config.toml
n_experts = 64
init_std_router = 0.0366
optimizer = "muon_variant"
final_lr_fraction = 0.02
Below are experts of layer 6 (counted from 0) of a mixture-of-experts language model. Rows are named gate (a neuron's input weights, with its number), up (a neuron's input weights, with its number) and show model dimensions 0-127. Each number is 128 + 24 x the weight over its row's rms, rounded and kept within 0 to 255. Numbers have three digits each.
Before each expert's rows: "comes after" lists some tokens at least twice as common just before its tokens as in all text; "gets" lists some tokens that make up at least twice as much of what it gets as of all text. This comes from a sample of Wikipedia text that the model never trained on. Tokens count by the router's weight.

# expert 22
comes after: " |", "20", " the", " of", "19", "|"
gets: " S", " s", " (", " D", " ", " K"
gate0:107118145104145165092161116118100165113134138119138110101095145131083115126122116131137072134136106125177134158112139158119144144135134081112130093160067109165146110119138183093152071138175119133150168140126109122145113143111131121087141157137119126098102153114124125124121125120147141138100118165087125117129108106179114118113108134147144117137147103167121105190129168148142142104101
up0:102130135137166141082114128123069092125109129138146130116182122164100129100117131112115202125117135137124105080161091147150119136116167097131152130149131124094103099112124117109161163133097119176147072138144101124157135131125127137145142119153120110123124072113118137163108123171133116131159127098134129102135132079097154125163150124142124172146097120090148149124131157087117148120152

# expert 35
comes after: "-", "==", " (", "\n\n", " the", " \""
gets: " P", " W", "p", " p", "P", "W"
gate0:135137146122085132137138067119123131169126136126120094107100149159161141131115109170154102119124134089147120112086136103126124160108112157152103155137152137104098146088175083166113137129138110109117134107110120145109124148103156078141093203122139146130144162115110093121136153172118104122137089136124145121121176079113138134084134131144150156163115119139157115137155123127177118132115
up0:066125135161160145144122127146161111105095148101180165110084096120121158104126142116089104111171139136143122105168133113131108105143111143094147118124092134088142153118180124072136147139092139132120173149136143142097121115128109132068135133140123154131121110110118136131098155140115115124130125118191163141156113137112090149106134178090141127163158146120122131101149130112102139159123

# expert 58
comes after: " |", "-", "a", " an", ")", "=="
gets: " E", " –", " e", " Al", " al", ","
gate0:123114127130153127141126128107117186093123152122133084157134149118101106103129100127109113173135153185154147139148110138112127167149144155154057148113124115124084139083099096088132125117097138110100142108153142156097096094141137125139143100126134164129117113125166187135140118113152119163122133087132086130115118108102104139125154125166140152086094150173125143158127113143128156153116
up0:117178161100137134074145117149152153136133142121147093096080141125147117102087120129102160174120138118136162091147116175160121148140100133080126113093131082155119113152142119119134133134143141167154149078116166132122123100151133129094093131132130138107180100145103059112136133158133098131135107130143108147142117118153131113119129133124119143128096174144147082161149144132105089115112

# expert 50
comes after: ",", "s", " well", "),", ")", " and"
gets: " and", " or", " but", " which", " &", " than"
gate0:148118101145134102144161092098126121159104117071129104125125104087127144107117091161133108169108127125099143118114157144182116139147170117132116076151119146073162125142108102135152155145151119133114088131159114135137148143160110170146138153115137082135155100080129125143117111118151139148070144136088118171103086164120125112136169138142085142140100119121144144121139132123164117143138
up0:153108117104117102140143154227140120146144098153141141092105152123167115106150129143138146193118153098122122108121121133124171140106125164114109122075094107163150162134100123163144139179116160137099095131140090132110151141152096134075099125136148159094095106151146125086128132144102122139147127136135122131138163111109136105106118113138135147136165130136107101122101133095134155122130

# expert 39
comes after: "–", "″N", " in", "-", " is", "\n"
gets: " the", "20", " in", " qu", " is", "ens"
gate0:102116111117136156136082155154123159140147142151133176107133120104156143155096126106116104130105093137146119170121132137088125160151129127143130125096168119105104125108135133114139133178131132133102141119132105122110168097137110136152155085139129132105173124086086135200140125113156095106066132135106132094124124136108132143093149200131099118118098133172149144096148115109162121122152
up0:119131131137141124151168112145127152150141127110141120086154134139114150127084151110107151137099104111155116161179129121131112124112137104151177143131144114116136169149112076104135118115130127154130165119159118121113157145146141123158119136137093188148106154128099103147137127093092111183139110108130129071117122104116122139075152101153143166162154097081166080130179129123152119148140

# expert 17
comes after: "\n", ")\n", "-", ";\n", "0", " /"
gets: "-", " |", " F", "ru", ";", " a"
gate1:181142083140087195113090097135168157151147180132102109155142101117080110110114123168150162120118162102129081134116101139120145111158113143170126157147127107124105112141090135130138128138143131135105088110140139149119126132113082131087166108155109175094113108099112114144116108151121114119118136148138131124131136153149096171147157118146088100144140136130154164133127151118086117139133
up1:147150157117095150131114104124120071122118128133149139164135123139132153101133122142135128136124143123165159161129118131128167127086117099099189160141179095162128111126144200123115106129105089097116114101092178149123154104110139115134133139116097112150138133148110160141160125075094118113135079096146112155123116080109137083121095129114129152147160133130160126168097113102122140133123

# expert 1
comes after: " M", " m", " V", "M", " B", " P"
gets: "al", "an", "en", "at", " An", "on"
gate0:104111092143143156135117077126136148150125103121157136170099163112144115151083183105071150121131129129133127097140134155112164128158138144147100106174107163119118111140150134157124126147115142099071150111127140156069091140125074117143087148111126193151117141123123155155126112129136120116090137094133138128135121108089102182117141142130132150138137141120085150122131093114147145122137
up0:127091175131122105138143149143103136112115135113178115126180141117097098162136104148218148111096143115122121183118112079117152161128112126126118108131132118095123118190097133117151085100150079134149135132121102079142150120110136118088147125137165108137104150122172100119160107127128138134152109144112180122124140148120128138141127110119145116098118159116104116169136135125107148156140

# expert 54
comes after: " R", " W", " K", " N", " P", " S"
gets: "ay", "and", "ort", "ick", "ind", "enn"
gate0:112161093111103163127153122123130124108094116130119129104115116109105139156160132177131090135124131094158143169158181157095131130189135172160146130142131131146153145148076152132116076128076145142132150071140169114154172107144135094119098102145148093160138132090142122123124116082155107116147094151112129122127150117117109125126135131097108138114164147114139112111126095107114100116102
up0:118139139094155091170127109136077111130136185131157107149099130103144145140122163154145175142153165116119161094153126134152142084118167124089120164122141117160139070097142153128180115134125148155092097150070135147147092137158113132135130120104098116100158096104136133151085119111110138142157143105132099119137119168129132150103173136117112119129131103108120112138133157115103115152151

# expert 40
comes after: " |", ".", "6", " (", "1", " \""
gets: "–", " \"", " O", " I", " U", "/"
gate1:159152102129094128100155142144157137188138110114132110101118108134112131134119128129149132118155070156171120107147149093099113101167081122134110148097124139074133115130121091098138126172167165119129204100142121102129146101156149128103107139118129164116130155131136142170122135152120137146124141155091112110113073119108109112118092129147158138134125166143163093122154100133137145139160
up1:133154155122125153119121107123135154119162123163096117101162125110143143118128143141122144159125099105133170157142113152109109137063138129102103111110083136140179103186125149087096110132140137112168138114122094134115107078138147107126149131127169085079097135148115115070136149118157161154163145098133137159152125122125114145137122077164126139113142109112123162108140126168145087141151

# expert 13
comes after: ",", " in", "|", " |", " the", " January"
gets: " ", " M", " m", "M", " March", " May"
gate0:092140136156138121085139123174174093119119146118125123169144105139131107175131141164092155084144132140158129100165104116106114143153158128161089124108097130100139122121057138123127124121129120141165141110169101124119152099148137083135116168076171103117104098112169093083139140129140150099144112159128102174113113107130155169120127160136140130106151132148124130131111153137119121129142
up0:146085103142140053116093157181129140150101119109132136183116146119132170154159122127131130108170099131130098162151121136099130121115139130118117125161151124148127116134116092152103126140138102133119106139116144140108138162096095095141098070124121126066129150121157145114130101195133111158125160140156123140129129187127144167128077126149148139109160123144119130095118138127140143097132

# expert 62
comes after: " |", ",", "20", "19", " of", ";"
gets: " ", " c", " A", " C", " T", " g"
gate0:112102156112141102128092089121102137099143174152164114141149133135131181090139113118104123097110119128161098106160143105159108075117119132164091139140107131160106076144139127121128158174157113096123128090139149177152117109113126141135140152112094168160125126102134133141129119159116122146132126163111132146152101110111140154069111083133122091113127150147087101126127084138154110140166
up0:164151129171114156135134119139111140138155135171160110106134014146126118111109141079085123137123136193128121118150105145137126104134101140107169109150106127128108137165123118093139130089114141128114139118136154105123135179088113133180106131120125135117136123149163085119136119152120133135140141132099108097137139130141100115097104135138156124108119167106158123104148098170097136122146

# expert 37
comes after: " the", " a", " f", " l", " w", " r"
gets: " first", " new", " more", "ight", " most", "ound"
gate0:136131095115152128120120127164129126140138114116130139134089100078107133200170138109109142151160104128150106099082106139145123147091128145117142140099114131159153091140131095117133100104124123091154103141109142111133126188111154133103090080132117094093132171123168110113155111163141147132141144109121117130136127132117119143113089099077131153162124119149066133129138130173119087097153
up0:159147118127110142134134135127158123138049077099169138118123152105127122133103109100140093129145126045120135152145109145133113146098092139146140166150131137133140059111123099103116124107135095142113130162133139148158143152151130114078116091087115092118143113137111126096114145126128169117132143144165153113125130074111107128141129102124156168142149154160160151136153154142137158136116

# expert 9
comes after: " |", "|", ";", " /", "1", "2"
gets: " ", " (", " S", ")", "20", "}"
gate0:111134145168152104060137159104110116167150130139118133121144138128095134133070151130128105112115156073167152110138119150170168129128131095141100120128095143143167089143135146109168151134121106101133122100140125124112144102155140108122119109150120086115172097103140142137140194101151105146104127139109154095116135113139134105135145133086186178108156112139133166161134123147127136113125
up0:110114122159143141116131127167168098130170129111127158099097119110199136120128099126138142127159119110137127138135147093100105060163147120123097156150079148128119094149112138121152125082118160117110116114124149109155163090088149096104160137125133148107176117126119108118133097096154107124149192151115137094144137137147153155113133112122143105118174156140121096159110118111089114114132

# expert 15
comes after: " C", " c", "c", "C", " ex", " rec"
gets: "ul", "el", "im", " Con", "av", "arl"
gate0:162082121104110152153088114134125159147153140143171081171127138156119120079114135133163106112105144150116170091133134131096151122131114130135080107114131139138128122149157128107134127108099110120124137087139137189150122176124100131137108109136133124133122141137141131147141143134178091131130113165147159128099108162180161120096142104155069077133130124153154081137098141144099115134119
up0:108097101147135132123144102156122121104141140143127139175148153102134155137117136099097147136081185066128087139168138117139109114131136109123100120140136148130160143107138140113110171185144158171104100150146113130129111122161107149123146109134113116127147136097142121117150100139105131149120131107109121142138165127083131117129135121055166104156117180096088157131136125064137108151149

# expert 14
comes after: " H", " h", " B", " b", " R", "H"
gets: "om", "ank", "ock", "ub", "ob", "ill"
gate0:122134139110156138133132151141100087157139137125119109131101145134101168110114135134161119141143147126146149126081166138111135158151169101117137137105118108146077099131137175139121144091137166149123182065089126120125143125129116126108159138136162137098145116082128135099065131097159119130165113145121092073135127147113132193102145139122092119152090133116150124164125123112122131099158
up0:138104136154126106179128183107183113125143117122149147102094086109139065093159111134132127150134107087152131121119101166112100128097110132112127107132124157111152140136111125124121096132150158120146096119140100151115132122135123140142121113124087129182141123144136115169094150088121175084102098140114158119056126152121114134148116142129174119152117128118136104144127156149138140114064

# expert 18
comes after: "S", "A", "E", "T", "C", "I"
gets: "A", "C", "S", "N", "T", "E"
gate0:141161157087105149153128122116094094132147123110120134122094135110132068170113100127112112179121131085119090174159135091152151129118084120167108084108120165111120130125126145154117137112122103127112113152097103139100102146122141125106127114141123130079138179157127125189138089114119138184105154120159124121114122133151119136099148131139163111158109144129166112159152123117123084161118
up0:137105147154159075132136139131164127189117163124095122123119136131156133108146116092160160119180145132158112147078081125143099133126097148116118131122107086156100136147130157136135101123126174110120158077135113169152123169150131152152140115107170130158133129129136131107144116143103135136150151101136111171121106130136108092148135129132125114130137125079144156083078140166110170127164

# expert 38
comes after: ".", ",", " that", " where", " the", " when"
gets: "er", " he", " He", " it", " It", " one"
gate0:137144157128120112157110144092124130130094115125112077144105121096119171129165095139121101126135143103110134098151124116150134120128090069154099138120103171139099091094122162137118129128129125147127145139143074121168113127132183109148139125137159114170116149175091142137118144146142115067134165111101124094131138139139128118078139095121128151108074152151130099123110124131191129150111
up0:113116089099149107130153108178141135152103147146116140143161135086134105141117152101128102125170140148118157163109090163091107103153181185084167112097187149130094102090115126116128135124108136141088108091143136124131135151109157113137123178141092147147135119179133119152135111097126149120132078159167136109121086147144113120136116125140120127126125093133155091106133123133141119115143

# expert 52
comes after: " ", " |", "-", ":", " by", " and"
gets: " G", "ar", " C", " J", " Mar", "20"
gate0:119085097114164072106107120133134140122137101126156085137113109091106127142159135079137127113126137127161130126114146141091106145144152155141101094106085146166176135113105137106110130120160125152137118106131145065167130169151106142124135150141173107125120140122135177156114151149159118126098124115104104111129137095124127095105121110142134140121118116093110135142172095053109139157093
up0:153101123162117115122124094112110078188134157174089122112092165092135118122129118130145106170132126149132137112079173127147090139143135162185092125149089099155123191135170134124124128118126162096152131115099151133084130163106099110154121151122131137170143131137156141134137170134120121133098129109154156127150140113154161122101134140147141115148123139143088121124145151162133130152161

# expert 24
comes after: " |", "|", ";", "andid", " P", "ersonal"
gets: " ", " |\n", "otes", "|---|---|---|---", "ate", "ts"
gate1:131096095148158124154135122164158123102118116168142113121117136096101148111091137147137143106128155125181129145103119132133088117096123129142081155146083104171133176083123079098145144145153178153135150108113105148127131115117140119133103160128177089110127128123141164149107166075146147140120127116124132120123148195156149110106120085107145132116111123109160167121131158101125149142117
up1:114140127140122150133147133105126119165138165143122131107105103126146105151162107162111141070130158163164152133103140111129116100132125135124086148138068096151132146144117164137163091106173156160120137107086128061152134121145108144138119116139125147082162094122115184133130126071136139146126097154125144156154074149141134093125134123102102128111114137103119105127118154173134163133129

# expert 26
comes after: " |\n", ")", "|\n", "|---|\n", "|---|---", " University"
gets: "|", " |", ",", "|---|\n", "|\n", "aged"
gate0:150152183085105156138088139176120158106131134072110128155147096136162134117158138106120126109212157114154127126083137116117108143110124127146127114096139105151128162123150120106151127116136106119149163126167127097166140111112143138128131128128109138138122085140100111154141131138122125122087118086122136145169111156168080111120128168129114107151128088111102104080121119119126179130116
up0:126171146130152104117074146130076157139098133105148095129087159137141085108106095130127138121162147156128159105146151148121128121114120115129088147131143141116117112128127085124179109141089165148103092127158117136144162174128094166147096157115115134101092125158108112107161140115132125153114167130128127168167165145131140097141132166154104120106124085121141171131134166104166122118104

# expert 53
comes after: " of", " in", ".", " to", " for", " with"
gets: " the", " The", "The", " a", " an", " its"
gate0:135167152137125088156133138120141133136109097111136115112121103189124139161110123122102081141140158154143102121107147110123086137110098121141104089126135113109127095119131073185106118113097093165153170165139151132124103129104093186127158109123111108141145130149129112111128102127146156173126104105103089105103127094130092116097132134117115132119091142154147158147097138134187133136090
up0:095124165144131072133129115162149092107169127122114133111085112150123150110103140163083162109089151141117121118143145157107112090109133097129114147124150088164153119118139130121127102159159122112147119095108139113110139113136103117131105164187098160126142188116111143050138118073157118124117151192131122112141134140133121124142122091150098153099141133126156149146126132121128119111109

# expert 49
comes after: ".", "°", "′", " (", ",", "^{"
gets: "0", "00", "2", "5", "″", "1"
gate0:109070084123120081129171121114153105126086133159130133124134144123065130131130150123149126152137115102161100108154132162118175120143135134112066131123115098161112121121110110108159116169127142100126098135156110134087137143175089122095133129141118112076101145140145116107107122108144173094103158119073163119138150131148118194144126142137144161160133150129116119131118133103107129118128
up0:159139081127151139131143146102117127105132124124104160130113177122098130115121106115125146032139146165119113135152186126128108096104179138160134115105085107129131151135147120110086132131131146133144100120102108178127134130123128122135158125104138141074101110101129152151126181139140072140094084136173106145104154128131130141111077125137125095162127141128111118114141117112127103113113

# expert 4
comes after: "20", "19", " ", " |", "|", "0"
gets: " ", " st", " L", " T", "19", "15"
gate0:124133131128126185139084154086121113104097128140116109115125101131096076138129109104163100093153116130102144137123121096117126130139146067074089119113132155118103084120133114140132146114113113134108130102151131126120155139119120132102111126143169134121119153112134149144138152116134122155167090115104122097140148073143131158158175113140176167158079152101128128154197117157145155126117
up0:204129117108121108119110119093111138086148118161177133120094110133111182157125091153177156118111146161096131126155154167121142138153143150154139150078128118134128119100097128125161153150135094106128115102099095110138113118117118090111165116118119143136125120160103089092143114139099133137116119114151161131177139164182096130151093130117123111156138127101142131136102121113091148104155

# expert 8
comes after: "20", "19", " that", "18", "th", " said"
gets: " that", " as", " this", "s", " This", " where"
gate0:122125095121125141152114117105111116094119117107151098157120120083082111155129090112098074115122102095146150082142100169116139146122165156120123079105152127109087137108128140204146114158138109129115161143148158170127138133186162140142109114138134129169118129083111165159140141126130146153108134134141106163119124132162113143131103122090154104134113114139104127129160119153081152126144
up0:183131113114124148132124099174152106172130137121122140170154143133122115131112118108103141105150117119125149127136120090130104129125126099142127129157083134113113130143173188120142096144145140097152095125142080141094119139091116118166164134093159107144148140094147127093122103138147168160122136135095116106136082142121100161134138122063125097103131098136155080148070120113109089134117

# expert 0
comes after: " the", " a", " con", " to", " and", " was"
gets: " f", " w", " re", " se", "f", " sh"
gate0:105125152151101148093111124193107120152108113099142063136124132138127151137142095136136072157172160193119148131156196157152121103169126141120139095128158113131112121119102115104088117107117150125088146126146115100120129122140112121148175138129185144141104144167159124162099129140131101130118090113110125108135121093096131131123132102100142120124151101132102116097163121129111137141119
up0:163078139111121090151137115125149124165135111138144157134096124125082126138146176126121126135125114202114121107117110150132118133123129113140095108126175121142159171110112143099152116140101089124087128144136092114113134197164094108118102160117117177105113164144147114118108119083127137093118092117166119130103148128121126153128096129111133156117101137174116114125121186135146104092140

# expert 33
comes after: " |", "20", "19", " and", ":", " with"
gets: " a", "'s", " (", " his", " an", " The"
gate0:162090088135117154133128152142120089143172131143182119163155126187096141102111109180096101120124142102113156139163096120134150153176126107103106102132139120112172078095169126126126094117152124104113137135098129126132137132157080166090120121121111112143125141107095134133149150138134172090095150128140138117086134117132152116096136147100147125108088138134128160121165109149149137118104
up0:143122172106141134105111137117117122092079161112088136119161156130116138154129116098121109133133166147151081116115090123131150129104115134143140095109084156119144113102169158176144124129105095107129146157118106137144125124146148153118188107127095161120140113177122111132110109085105123106123139145137112143142144133074111163073115119146110137152180116141145122116114142103182145118184

# expert 21
comes after: "-", " the", "==", " \"", " of", "."
gets: " B", " H", " h", "B", "H", " b"
gate0:145131130096153126143152149119143146169131103162103109162153135149110153126092170135085091088096126097095121084140131105109136111147065102104134139067141127136129161104123100117064111152118127133109117055131141151162110143155103109126098121146151090119131117094136122129166119132128143070121119129145104120108128130153149163137150118112157115127101103143136125130096128133136085148121
up0:133165133169124122152121101140143133154103144108129146108164118135120074150103114120163158156143126133161116092100087138148095149187106134123097113077114098162138079150085091134121160118139136129104141166169127112162069143126145121147126154125132148133084113150126144110132117075137110117138139124120140124146166124115132132149088150140186112111080151095114132118166133136135136128132

# expert 30
comes after: "20", "19", "18", " the", "  ", " —"
gets: " |", " a", ";", " n", "s", " c"
gate0:116191142136193119172123092126129139111168101110125118143147126110088107092178120141119125134156094131128130162119121099145115141136136119140104153135113140126105120059126095100154129116139155032139098110111153171168139146123142155144115115136126100166112113081101114125128135105140111123107121139119106123132175112130119127109109165126132135105115140113116132164101128111106168149113
up0:091162160113176089138120105121120129128129151145130100082133176135079139089123094093093123155172107119126169169108134114147169167180131165107134150142123115107148105142115111116139108098135172070124096133117144135159130109139137139145060102106107104105119142132135104133096129094130108140095110131123118123172112120153110157097128140104136126141147124124147165150122153146140136153122

# expert 46
comes after: ".\n\n", "\n\n", " |\n\n", "s", "istory", "=="
gets: ".\n\n", " N", "\n\n", "==", "===", "==\n"
gate0:122117147202138105142140113093146125124104149160134153140148095156140109111122155152150128148094156155100125090141121133126126164160087142067114125132070142095138094121101086149148128131149158101110131098147149158160141168097104121146109125126153117130138138114147136140148091099147150101090132102108149131100128144122143090162108155103145149093113111141093117149167118107114128163089
up0:149095123111159133165168121109124120088152119170130138113095091111113137125163124151142140131111142137145097122154080135115149145134130132105105134119145107136146140160183140171113114124109099115136136080107142179174101126171133169162096129135121090121151103117121143117106116106094115158135091151110096113128095141149162140090101113141113103084159126131099113180154104127166114097151